Experts of a small language model: 128 experts in each of 8 layers.
Below are experts of layer 4 (counted from 0) of a mixture-of-experts language model. Rows are named router (the router's row for the expert), gate (a neuron's input weights, with its number), up (a neuron's input weights, with its number), down (a neuron's output weights, with its number) and show model dimensions 0-31. Each number is 128 + 32 x the weight over its row's rms, rounded and kept within 0 to 255.
After each expert's rows: "comes after" lists some tokens at least twice as common just before its tokens as in all text; "comes before" lists some tokens at least twice as common just after its tokens as in all text. This comes from a sample of Wikipedia text that the model never trained on. Tokens count by the router's weight.

# expert 54
router [163  66 137 130 179 167 163 108  93 152 122 113 150 151  54  97  92  72  99 177 141 102 102 122 117  71 135 110  92 158 169 142]
gate0 [107 107 133 119 129 138 103  85 162 147 145 148 194 152 105 214 148 104 133 148 116 149 187 106 119 169 155  76 187 118 113 109]
up0 [ 96 128 128 111  78 138  89 217 113 104 128 146 131 153  83 184 122  98 175  87 122 134 179 125 117  88 167 148 128 159 110  85]
down0 [125 165 135 148 185 162 146 144 111  61 115  88 113  63 113 121 142 149 173 151 157 214  98 120 173  93 155 129 152 128 101 100]
comes after: ",", ".", "| ", "(", "′", "°"
comes before: ".", "% ", ",", "°", "″", "′"

# expert 119
router [162 150 159 109 167 153  67  74  77 183 174 185 164 172 120 158  98 115 161 139 178  96 153 143 185 171 146 151 131  96 126 172]
gate0 [ 76 105 105 127 159 130 150 127 125 107 212 115 111 106  95 125  68 120 174 151 126 114  90 129 127 135  88 221  56 106 150 174]
up0 [176  76  97 140  97 147 130 119 121 158 172 130 132 207 126 140 125 131 126 124 146  63 135 130 135 153 108 115 136 105 119 124]
down0 [ 88 126 140 116 127 100 115 101 127 118 111 120 131 109 107  89  87 104  93 174 122 131 140 162 171 129 117 136 175 143 149  95]
comes after: ") ", " ", "% ", "1 ", "0 ", "2 "
comes before: " ", "1", "0 ", "2", "— ", "|"

# expert 33
router [156 142  84 132 112 166  95  93 145 106 170 119 103 114 145  97 142 166 109 166 175  98 135 157 176 126  67  75 149 116 100 139]
gate0 [104 113  76 141  73  75 149  97 146 110  90 123 162 123 164 149 109 101 187 138 173 102 162 116 134 169 104 168 112 118 188  56]
up0 [ 77 130 125 111 115 100  96 122 140 177 161 122  98  90 119 139 163 129 138 176 179 151 139 115 117 176  63 154 105  84 160  84]
down0 [ 79 169 100 131 171 177 105 162 138 156  80 130 128  72 158  70 108 170 152 166 138 144  66 155 133 186  74 139  88 131 117 103]
comes after: ".", "|", ")", ";", ").", "0"
comes before: "- ", "\n\n", "\n", "==", "= ", "The "

# expert 13
router [131  81 160 134 151 163 139 111  89 161 128  94 181 102  88 136 159  91 106 166 137 166 115 184  98 152 155  90 143 115 160 104]
gate0 [156  79 128 122 105  92  92  80 129 150 139 129 126 161 100 114 102  50 131 174 126 110 154 163  98 157 111 169 157 138  82 126]
up0 [ 50 101 166 128 183 146  99 176  82 175 138  87  56 102 148 142 124 129 141 137 166 165 154 180 149 145 157 132 175 186 146 171]
down0 [155 143 128 143 113  67 108 139 158  95 159 187  81 115 100 163 109 150 145  88 144 116 150 117  94  83  96 233  98 114 106  81]
comes after: "in ", "In ", "(", "–", "| ", "200"
comes before: "201", "202", ", ", "200", "0", "8"

# expert 127
router [117 176 115 157 104 151  94  99  98 185 131  89  61 126 148 186 121 169  94  84  76 132 114 145  74 150 158 142 153 173  91  38]
gate0 [168  89 161  91  98 126  95 124 160 116  95 100 172 129 156 121 115 145 121  78  56 144 120 184 157 124 103 141 144 124 165 111]
up0 [183  90 153  52 147 104 115 149 203 125 125 109 122 114 149  82 108 111 105 150  79 156  90 149 181  59 104 137 103 153 154  84]
down0 [122  98 158  98 123 162 152 126 118 167 130 121 159 107 147  98 146 168 101  93 131 145  69 130 198 164 116 105 164 105 106 136]
comes after: "the ", "The ", "a ", "his ", "s ", "-"
comes before: "of ", "in ", "and ", "was ", "for ", "is "

# expert 11
router [ 95  78 139 128 140 159  69 118 112 145 144 109 161  66  93 120 182  90 135 114  81 204  93 151 128  90 135 103 113 117 173 118]
gate0 [118 141  77 120 122 133  61 134  87  86 109 111 127 118 129 127 203 118 137 123  76  97 131 179 159  81 161 115 158 159 160 145]
up0 [167 150 196  77 116 128  81 170 145  83 149 145 153 181  65 187 137 134 115 133 123 126 167  91 138 160 147 168 125 128 136 158]
down0 [127 119 175 113 139 135 163 152 112 142 139 171 107 100  97  89 158 149 166 161 158 140 137 119 134 138 180 194 143 164 129 166]
comes after: "(", "in ", ", ", "| ", "In ", "–"
comes before: "0", "2", "6", "8", "7", "5"

# expert 1
router [161  96 150 134 158  89 153 136 132 131  87 120 140 164 150 144  77 133 154  58 118 154 100 136 161 108 124 138 108  98  85  63]
gate0 [152 117  85 145  87  58 137 124 169  73 133 200 219 106 127 141 133 132 164  79  84 107 112 119 153 138 106  89 139 137 166  79]
up0 [115 125 117 139  98 129 121 107 131 167 153  99 150 213 132 105 225  92 182 140 101 106 141 153 106 129  84 198 153  66  61 142]
down0 [139 173 165 153 118 109 133  47 131 142 123 128 163 137 171 119 162  61 125 155 112 116 115 135 142 142 126 182 140 118  84 144]
comes after: "was ", "to ", "the ", "and ", "were ", "he "
comes before: "to ", "in ", "the ", "on ", "by ", "of "

# expert 29
router [162  77 107 104 140 178  76  76 124 125 189 108 177 180 133 119  81  92 145 161 117 126 103  84 146 132  80 138 100 130 133 150]
gate0 [118 130 111 158 222 124 133 129 126 153 176 149  66 104 130 151 120  94 150 178 165 134 114 123  84 111  78 116  76  81 130  98]
up0 [102 105 137 151 102 110 182 108 145 137 107 137 153 118 137 132 139 132  94 149 131 128 124 186 154  85 143 183 166 142  97 134]
down0 [ 93 107 121 120 138 138 111 119 139 189 126 186 101 173 174 155  23 147 163 132 107 165 180 111 120 160 120 139 135  87 152 123]
comes after: " ", "0 ", "1 ", "2 ", "3 ", "4 "
comes before: " ", "0 ", "1 ", "— ", "2 ", "\n"

# expert 31
router [ 88 159 162 177 121 151 105  87 109 172 166 102 124 166 115 118  86 160  76 153 139 114 111 123 131 151  76 157  54  96  94 138]
gate0 [109  89 116 117 162 140 148 117 139 124 118 137 100 163 109 103 127 158  91 159 103  79 117 135 137 105  91 105 106 131 133 138]
up0 [125 100 146  95  64  90  97 150 157 155  45 144  82 104  84 112 135 174 190 129 130 133 150 152 172 153 194 122 119 132  80 156]
down0 [108 122 154 122  74  93 136 194 129 158 138 105  91 149 122 109 129  72 130  98 129 127 129  62 178 121 140 146 156 143 105  91]
comes after: "| ", "°", "/", "It", "0", "% "
comes before: "| ", "|", "s ", "t ", "\n  ", "– "

# expert 26
router [141  83 157  79 137 109 175  62 116 158 196 195 154  99 152 139 115 117 163  95 174 159 107  98 109 109 170 155  97  84 129  91]
gate0 [107 175 158 103  82 138 162  81 165 115 152  98 151  98 157 138 119 100  84 101 153 133 128 105 137 137 136 161 120 147 195 146]
up0 [146 108 100 119 125  71 176 132   9  94 134 165 132 136 161 161  91  85  63 108  76 179 104 135 119 117 135 171 136  71 110 105]
down0 [213 160 155 146 118 158 131 103 129  94 115 170 133  92 116 161 124 158 158 145 126 117 147 166 156 132 125 116 136 126 140 124]
comes after: ", ", "However", ". ", "ally", "stated ", "0"
comes before: "the ", "he ", "it ", "that ", "they ", "she "

# expert 94
router [132 157 169 191 130  93 107 170 160 117 195 167 103  87 142 149  91 133 126 120 149 159  99 126  80 124 159  99  51 112  70 115]
gate0 [114 135 242 159 131 103 149 176 164  99 123 188 116 122 155 143 124 119 177 132 132 170 109 137 123  97 143 135 161 161 101 137]
up0 [171 101  97 135 157 150 169  98 148  84 180 119 167 177 116 114 110 100 101 122 127  50 180 146 149 130  82 180 107 142 173 128]
down0 [134 149 106  83 160 129 152 170 160 126 125 124  81 156 130 146 177  67 152 166  66 156 131 103 113  78 144 152 179 162 159 136]
comes after: "==", ".", "===", "|", "also", "History"
comes before: "\n", "\n\n", "The ", "- ", "==", "In "

# expert 95
router [130 146  97 186 151 119  77  86 143  70 129  81  57 174 146  65  92 100 117 159 159 122 100 174 134 132  84  87  66 147  98 131]
gate0 [168 139 154 140 119 137  92 150 181 102 150 111 123 156 160 123  60 141 157 112 149 125 124 146 146 136 126 133  67 141 119 102]
up0 [117 137 151 125 152 158 148 128 147 121  95  84 130 154 124 173 136 112  43 151 135 149  94 111 170  81 163  91 104 166 158 173]
down0 [171 106 109 144 177 131 106 109 128 113 134  87 142  95 160 155 125 107 114  81 143 125  90 146 138 125  75 133  69  55 158 161]
comes after: " ", "0", "1", "2", "3", "4"
comes before: "\n", "\n\n", "- ", "0 ", "1 ", "2 "

# expert 44
router [160  50 140  70 157 117 116 184  98 163 117 185 131 108 165 149 129 172 166 134 105 139 111 178 132 152 163  98 136 167  98 114]
gate0 [139 104 126 117 117  63 128 110 109 161 159 131 142 143  94 115 131 167 115 134 120 130 115 128 107 110 110 112 179 160 161 147]
up0 [131 121 142  96 159  86 104 149 141 135 149 144  76 160 100 124  88 114  57 167 138 102 150  56  91  92  87 105  93  98 144  95]
down0 [ 89 215 128 204 176 163  93 113  98 120  95 136 140  96 131 126 192 159 198 136 160 135 103 166 160 152 110 138 164  83 145 159]
comes after: "\n", "|", ")", "==", ".", "==="
comes before: "- ", "| ", "The ", "In ", "Born", "201"

# expert 93
router [164 148 114 109 153 142 174 126  75 160  81 120 163 115 122 173  91  75 108 166 144 128  59 117 126 111 155 107 143 110  89 160]
gate0 [ 77 149 163 115 137 126 150  91  98 161 139 122 121 153 198 148  94  88 102 117 110 144 136 140 151  92  70 154 124 169  69 127]
up0 [ 89  83 130 135 153 138 106 131 105 159 155  97 185 128 192 111  82 189 147 140 157 151 149 155 161  89 129 182 100 141 134  94]
down0 [109 115 141 144 143 174 171  91 100 162 131 132 175 121 147 181 166  94 124 100 136  81 185 116 135 116 143  91 153 147 161 166]
comes after: ".", "| ", "201", "–", "200", "202"
comes before: "| ", "(", "|", "in ", "to ", "and "

# expert 124
router [117 119 145 137 118 148 151 157  89 156 116 138  85  90 134 130 134 168 126 156 104 145  85 136  61 145 140 130  72 166 139 106]
gate0 [162  89 133  73 144 112 168 154 158  91 144 110 117 140 199 184 143 148 155 134 117 111 156  91 110 166 135 146  91 113 106  99]
up0 [140 133 169 146  85  46 214 171 126 106 175 192 167 108 146  99 160 148 152 155 107 118 141 134 114 183 118 174  98 174  76 175]
down0 [118 130  86 124 193 172 212  83  95 127  99 116  78 135 159 174  98 143 138 126 105  97  97  92 123 106 153 121 107 136  80 171]
comes after: "the ", "and ", "a ", "his ", "to ", "ing "
comes before: ", ", ". ", "ing ", "s", "ed ", "."

# expert 36
router [109 167 148  93 168 155 144 119  95 137 120 102 165 103 109 122 104 101  65 151 147 113 104  99 135 153 121 132 124 140  84 183]
gate0 [ 77 120 123 164 127 117 127 180 164 146 167  75  96  88 154 125 165 144 125 180  89 125 138 159 141 142 117 152 153 140 102 125]
up0 [144  98 121 217 141  36  79 132 109 130 158  77 148 133 186 124 163  75 124 109 160 123 151  85 116 135  74 171 158  64  75  86]
down0 [112 131 126 144 165 161 146  48 120 168 197 138 137  87 173 135 192 135 102 120 171 131 149 128  74  96 120 104 146  64 139 117]
comes after: "| ", "–", ".", ":", "201", "200"
comes before: "| ", "|", "(", "– ", "/ ", "m "

# expert 60
router [102  88 146 147 142 151 158 105 102  96 157 128 155 104  39  62  78  82  94 133  83  86  79 156 108 184  93 121 111 195 150 132]
gate0 [144 123 143 101 116  93 112 152 116 161 140 156 114 110 141 101 110 128 104  82 117 148 160  74  86 156 126 161 122 147 116 172]
up0 [142 205 151  97 151 131 125 135 142 118 145 100 162 133 118 133 171  93 114 131 141 104 143 136 171 123  98  96 165  96 149 119]
down0 [155 139 173 137  92 167  91  84 138 180  78  88 125 110 127 130 122  92 134 150 159 107 180 132 162 139 168 133 100 125 137 126]
comes after: "| ", "(", "; ", "201", ": ", "202"
comes before: ".", "–", ",", "; ", ":", ", "

# expert 80
router [166 128 152 118  60 121 114 167 127 146 154 145 131 114 162  69  92  69 109 163 106 102 134  99 147  81  73 184 119  75 136  83]
gate0 [ 37 110 136 132  77 130  74 111 146  83 113 118  70  75 110  79 121 102 137  73 140 106 183 139 177 126 116 166 179 153 133 134]
up0 [164 131 154 123 159  94 118 149 140 181 123 127 167 112  96  86 148 154  69 161 105 115 171 156 128 156 106 147 134 186 124  94]
down0 [124 151 120 145 142 102 188 130 137 170 106 113 170 145  66 143 143  90 110  82  57 158 101 152 131 157 205 132  99 147 108 200]
comes after: "|", "\n", " ", ") ", "\n\n", "Party "
comes before: "\n", "| ", " ", "- ", "\"", "Votes "